{"moe_layers": [1, 3, 5, 7], "normalize_top_k": true, "routed_scale": 2.5, "lr_router": 0.0014, "num_attention_heads": 4, "vocab_size": 8192, "tie_word_embeddings": false, "init": "normal", "lr_mult_qkv": 0.5, "max_grad_norm": 1.0, "schedule": "wsd", "final_lr_fraction": 0.0}
Below are experts of layer 3 (counted from 0) of a mixture-of-experts language model. Rows are named router (the router's row for the expert), down (a neuron's output weights, with its number) and show model dimensions 0-127. Each number is 128 + 24 x the weight over its row's rms, rounded and kept within 0 to 255.
After each expert's rows: a language model's description of what the expert responds to. This comes from a sample of Wikipedia text that the model never trained on.

# expert 27
router [ 70 117 118 102  93 112 138 120  95 159 117 141 100 106 139 100  89 116 125 101  93 168  98 139 127 132 118 105 121 146 137 138  99 148 103 136 189  76 148  96 128 132 103 143 102 121 149 150 157 103 101 148  90 163  97 113 106 104 156 174 146 159 103 129 148 155 130  97 139 126  95 149  80 140 139 189  87 168 151 106 116 130 123 114 139 139  99 107 150 101 145 118 103 148 123 121 132 123 101 146 114 108 147 113 121 149 157 115 126  96 126  97 108  87 132 149 113 111 180 126 149 146 135 146 108 160 143 149]
down4 [143 156 162  96 141 128  99 105 108  92 100 100 133 122  84 123 131 104 120 107 101 131 100 145 146 131 147 175 153 147  80 140 126  87 110 135 139 125 109 131 131 132 145 159 103 147 128 137 102 173 127 102  85 133 141 127  99 127 108 136  87 121 147 101 128 169 177 151 157 122 170 168 155 115 138 156 136 159 132 120 138 110 115 118 117 102 126 138  62 126 166 112 137 150 151 102  90 142  83 119  93 102 118 144 149 172 149 148 156 122 136  90 125 136 101 151 119 167 104 132 138 175 134  91 140 100 111 176]
down5 [137 150 161 108 199 146 103 132 121 129 119 126 135  82 101 128 150 116 117 148 160 113 127 156 138  81   0 108 161 136 120 167 140 139 174 112 115 157 147 153  80 147 118  96 125 133  85 120 124 114 170 154 129  93  98 110 136 123 171  96 119 107 122 125 134 163 104 127 141  84 117 148 145 146 179 101 126 119 110 106 108  91 161 132 164  95 131 106 160  82 108 119  94 126 126 120 123  93 145 140 171 139 138 127 182 112 123 136 135 157 102  88 132 136 106 161 114  93 104 145 133 143 131 140 144 145 145 122]
down6 [125 149 112 142  83 147 119 116 142  78 144  86 142 125 107 100  99 131 131 133 124 124 108 109 127 116 117 127  99 117  96 104 118 133 134  98 127 102 120 129 103 164 140 129 136 116 129 115 129 137  59 146 181 139 144 124 118 118 171 111 101 139 126 156 159 102 133 103 153 117 168 150 157 138 178 138 104  99 119 128 142 157  82 128 110  91 137  81 113  89  70 131 101 127 113 113 123 116 130 105 150 127 132 123 155 107 121 147 145 145  87 119  88 114  89 148 106  86 138 134 128 118 155 102  84 145 175 100]
Description: Line-initial hyphens in bullet lists, periods in abbreviations, decimals and track numbers, plus f inside surnames like Dreyfus.

# expert 13
router [111 133 113 149 119 114 138 120  92 148 126 135  89 119 114 131 102 142 109 101 115 164 114 131 115 167 126 104  80 140 151 152  93 122  82 138 190  77 125 131  97  96  89 144  78  78 141 125 129 120 107 100 128 153 156 103  91 110 154 136 136 159 105 134 149 184 156  94 139 144 108 135  88 131 119 161 106 147 149 139 134 105 162 107 142 152 115 122 151 121 152 128  87 109 111 147 150 129 146 114 139 114 155 119 169 164 136 149 125 105 105 136  99  85 131 120 154 117 123 131 120 162 134 125 134 131 123 145]
down0 [123 105 122 148 111 110 146 129 154 123  82 189 122 145 132 122 109 114 112 100 118  72  94 142 158 141 119 121 133 160 143  77  99 105 127 133 134 167 150 138  94 112 149 134 115 127 156 126 153 185 122 141 187 112  96 128 116  90  85 135 112 130 108  84  85 133 124 116 108 136 129 109 122 107 149 130 136 147 147 146 147 113 136 108  66 120 116 151 140 139 156 147 130 168 153 115 142 122 142 128 114 139 142 112 141 168 122 129 106 142 163 127 128 139 116 121 120  97 100 169 175  76 128 101 113 179 134 109]
down1 [109 136 182 159 144 127 157 110 124 143 135  98 109 163 125 141 125 144 140 159  82 136 156 169 112 114 108 129  89 159  76 145 151 112 128 139 135 149 164 135 158 115  99 140 152 145  82 167 116 155 120 114  96  80 131 156 123 102 115 140  98 125 114 127 125 140 144 116 155 108 105 114 155 124 134 121 119 145 144 141 146 128 103 132 135 109 165 102 131 168 143 154 126 150 135 102 111  94 127 108 119 156  99 158 131 127 164 104 133 134 155 144 116 128 140 130 129 105 124  92 136 165 119 166 146 135 132 144]
down2 [134 163  97 123 103 158 101 116 117 147 164 121 101 148 153 131 147 114 134 163 115 131 169 127 144  70 104 144  96 140 151 120  61 169  96 122 117 135 154 169 169  61 140 153 141 118 126 108 103 128 157 144 103 115 139 125 151 105 155 122 140 108 151 138 102 120 157 121 162 146 103 142 150  79 135 145 114 131 115 137 138  87 140 130 146 120 137  87 151 163 158 121 131 121 162  89 128 133  91 138  98 114 105 138 118 131 143 140 130  63 144 126 122 129 157 164 156 145  81  77 135 123  79 149 144 141 139 158]
Description: Function words joining clauses in narrative prose: and, or, was, is, being, be, he/she, also, then, often after a comma or sentence start.

# expert 6
router [117 115  73 151 124 144 128 106 117 146 132 136 120  97 142 136 146  96 130 110 156 145 140 155 113 148 115 132 106 132 159 134 120 135 101 135 161  76 117  92 133  92  92 161  70  97 138 134 121 103 111 104 111 163 116  83 115 135 129 122 129 136  85 120 140 143  95 107 123 124 157 143  81 148 102 181 104 138 125 136 105 140 138  99 122 108  65  96 120 130 144 130 106 140 126 116 120 111 103 133 110 173 117 122 137 141 127 124  96 117 147 123 118  91 115 120  79 136 151 148 121 146 130 176 150 137 145 148]
down4 [118 186  98 119 126  99 123 139 175 113 157 126 116 150 169 120 111  91 115  80  67 132 131 100 122 173 155 153  90 109 127  84 161 147 129 136 180 154 137  80 102 159 109 130 137 146 134 101 174 127 136 122 110 152 115 102 106 173 121 179 150 140 125 120 126  99 161  92 105 124 132 119 115 127 152 131 114 160 137 143 105 128 158 122 114 126 138 171 110 113 175 139 146 101 142 120 116 141 106  87 100 147 128 132 124 114 124 134 123  96 135 148 117 136 123 153 160 143 114 106 101 168 139 128 119  81  83 127]
down5 [109 176  73 143  92 130 149 137 137 110 158 119 121 113 128 150 114 114 115 131  93 136 172 178 109 142 115 127 108 133 152 139 130 136 104  90 130 179 116  95 137 171  94 137 140 135  98 143 101 149 121 107 142 104 117 130 125 139 139 148 146 118 142 141 136 127 130 139 118 138 140 130 187 135  89 156  77 124 123 127 140 131 142 175 118 127 138 148  73 123 111 142  97 104 107 119 106 141 135 118 173 118 178 148 144 109 139  73 138 172 155 127  85 112 158 106  96 121 127 156 153 110 118 164 137 161 127 123]
down6 [137 157 138  97 108 146 154 139 136 158 136 107 143 168 124 108 171 168 137 128 123 125 144  87 123 141 147 139 125 110 108 125 160 136 103 124 123 120 149 132 157 156  93 124 149 138  75 101  97 135  88 129 112 110 152 138 125 152 147 123  96 134 111 140 109 134 159 132 134 136 154 136 112 107 121 128 139 157 125 147 129 114  99 129 146  96 110 101  87 136 156 160 120  74  85  86 101 133 103 159 112 158 140 128 127 113 150  74 146  94 133 159 117 138 145 158 186 139 153 130  90 128 119 152 136 113 120 150]
Description: Commas, colons, semicolons and dashes inside sentences, lists and tables, e.g. "Puerto Rico, in", "Scalia, joined", "Highway 1 –".

# expert 9
router [113 135  72 157 147 125 111 127  93 155 108 116  95 115 129 159 145  80  96  85 100 144 142 155 145 180 121 131  93 126 132 153 139 125 119 118 176  88  89 116 124  86  35 142 100 124 128 111 147 138  97 147 135 151 154  67  97 113 160 103 146 172 107 116 132 127 121 133 125  94 152 105  83 117 130 186 129 130 142 120  92 104 136 109 142 123  83 111 136 125 128 134  75 137 105  92 135 139 138 129 125 159 112 114 145 171 135 113 105 105 131 107 117  84 130 138 127 161 117 168 117 152 111 132 140 123 136 157]
down0 [136 110 168 117 136 114 138 144 106 140 159 133 121 182 144 154 151 115 138 128 130 167 109  93 113 146 101 123 117 121 151 132  92 129 126 128 119 136  96 133  95 152 142 130  99 133 130  99 123 100 124 150 130 117 150 132 122 158  78 134 169 147 149  87  95 101 142 127 141 145 115  97 139 110 120  96  88 114 108 170 130 131 109 133 114 125 129 140 110  96 114 106 141 155 187 108 113 109 150 121 144 154 130 126 125 142 157 107 120 165  57 125 136 134  75 117 128 118 141 116 121 137 135 161  93 136 116 192]
down1 [124 165 146 102 111 133 128 147 121 170 121 173 135 150 131 115 160 143 124 124 144 145  72 126 114 149 159 175 136 167 115 108 128 119 170 142 131 139 122 137 126  93 115 137 155 135 125 124 128 116 161 146  83  85 112 148 108 140 149 134 122 178 136 155 189 139 126 145 126 121 148 146 105 150  98 132 151 169 130  85 136 103  84  92 144 151 121 110 120 174 135 132 152 105 120 128 119 148 100 142 102 106 150 114 118 166 133 102 171  84 127 139 112 114 122 138 109 102 117 110 194 146 156 108 160 121  86 136]
down2 [104  88 125 103 131 145 141 120 137 135 104 161 105  99 141 109 159 104 127 116  74 136  86 113 118 125 139 127  78 103 160 115 126 102 135 101 139 105 107  79 140 137 130 142 131 111 130 152 107 138  68 140  58 130 126 151 119 126  99 142 156 157 109  95 159 124 139 139  81 143  96 144 163 133 161 137 102 169 130 128 116 168 101 158  97 149  78 143 116  68 191 150 108 107 120 100 124 165  99 112 123  99 140 171 110 118 102 112 143 180 141 153 137 109 155  85 138 129 151 144 175 112  70 120 169 118 165 159]
Description: Forms of be (was, is, are, been) after a subject, especially census statistics like "population was", plus commas and table pipes.

# expert 34
router [ 99 118 113 150 109 120 142  96 123 153 113 103 131 132 140 138 114 120 151 153 129 123 105  96 151 207 108 122  34 138 140 182 108 115  98 113 148 116 133 147 128  87  65 140 107  97 155 106 175 126  90 151 101 135 129 110 112 127 106 116 166 145  87 129 157 148 102  91 105 149 141 140  85 153 101 155 110 131 126 113 101 133 108  79 107  93  92 107 141 149 140 139 127 135 136 112 128 142 131 138  93 132 157  97 127 159 135 118 127  72 139 122 128 124 118 149 151 163 130 167 150 144 126 132 152 155 135 122]
down4 [141 127 118 124 136  99 177 134 152 136 109 139  82 132 136  95 134 173 146 139 182 129 113 101  83 141 168  98 128 115 112 134 123 109 148  95  99 138  99 137 138 164 159 118  87 117  89  73 120  80 138  89 165 162 131  96  89  98 167 143 115 114 105  85 122 108 172 107 160 152 160 105 136 159 110 117 167 117 127 148 161 116 124 125 151 151 186 102 104 102 124 126 104 130 102 140 122 142 145 106 137 145 119 116 136 112 109 117  75 115 160  93 121 124 112 152 134 133 143 128  84 180 130  99  65 109 141 143]
down5 [ 98  63 153 108 135 115 130 122 115  91 158 197 144 114 108 153 165 158 131 113 117 154 140 124 136 105 102 113 135  97 135 142  94 138 148 147 109  99  99  67 135 126 156  85 160 134  83 118 144 168 129 104 122 152 112 122 109 134 151 120 162 149 118 120 140 124 172  97 117 153 105 133 138 149 169  95 105 145 140 158 123  85 137 140 117 119 106 128 136 102  75  84 126 142 143  99 157 105 133 105  85 105  87 110 154 104 116 128 122 133 141 158  69 135  75 157 152 100 121 132 136 165 145 116 150 108 136 126]
down6 [136 108 103 104 181  97 118 148 178 124  90 146  72  75 135 129 114 108 133 123 108 103 117 111 140 140  93 127 124  93 111 156 108 167 118 122 106 143 112 139  81 133 126 153 115 135 103 128 117 144 107 158 129 121 146 124  99 122 148 187 163 141 151 172 160 135 140 127 141 138 138 175 131  90 131 124 129 154 124 130  89 137 120 141 136 135  79 166 103 111 130 115 143 162 146 126 134 148 147 136  72 151 113 126 154 108 160 125 100 148 118 109 162 147 139 108 115 127 129 136 110 126 110 140 110 128 132 127]
Description: Middle word pieces in names and technical words, such as ic, ent, as in Pentagon or Caliphate, plus this, same, following, similar.

# expert 63
router [110 117 113 129 143 130 125  70  78 153 136 138 115 111 123 119 125 112 163 137 124 128  81 139 143 221 121 119 104 146 135 146 155 144 121 119 171  91 172 160 138  82  62 134 129  97 146 106 121  88 116 149 133 143 127 114  96 129 162 127 139 165  82 109 142 126 118 104  99 161 130 141  54 140 118 152 120 115 127 131  98 116 122  98 135 100 101  91 129 138 150 141 120 118 115 110 104 146 103 126 110 128 144 121 154 171 155 126 109  66 117  90  86 110 103 161 196 135 128 160 123 153  99 134 119 159 133 161]
down0 [136 144 124 102 147 139 160 123  95 114 120 111 103 130 109 167  97 114 167 139 155 113 164  92 167 138 104 107 149 128 101  93 146 108 102 143 158 134 124 144 133 162 129  94 153 111 138 122 126 135 112 111 162 118 111  93 162  97 101 122 138 115  98 128 124 121 139 119 137 164 173 107 160 122 121 193 120  99 103 154 134 138  82  98 109 154 104 131 175 107 144 142 140 129 123 125 133 137 144 124 110 131 149 110 106 147 158  94 148 140 163 151 149 140  99 136 129 126  81 151 107 142  96 149 113 125 155 124]
down1 [139 122 121 127 153 120 126 105 121 192 161  63  87 117  95 141 127  93 110 104 159 153 127 109 135 105 123 102  79 163 121  86 129 150 126 179 142 139 153 162 118 154 115 143 143 138 181 125 120 124 139 128  95 167 156  80 132 105 143 146 148 121 112 177 104 135 116 129  69 127 122 103 102 122 124 107 128 128  79 102  92 111 121 174 123 139  72 131 144 142 128 139 118 182 151 162 175 111 139 141 162 129  98  93 114 132 131 130 159 128 129 122 124 148 129 103 120 131  99 114 143 105 115  92 168 173 123 170]
down2 [163 114 133 125 158 146 159  83 139 128 170 123 177 102  87  98 144  89 138 158 109 161 106 138 174 104 165 125  96  78 118 139 150 113 130 122 137 188 140 120 175 164 102 121  91 133 126 127 181 134 119  99 124 147 128 143 140 129  84 154 110 104  77 153 122 111 136 111 141 109 111 121 183 108 123  99 121 152  88  96 131 108  97 167 116 111 137 160 123  90 108 132 143 120 140 110 145 123 148 115 148  93 115 155 146 160  97 122 171 119 135  82 152 123 120 140  89 172 110 107 138 113 135 105 119 118 111 125]
Description: Middle syllables of ordinary words with vowel plus r or l, like promulgated, Westmoreland, grunge, fencer, crossover, warehouses.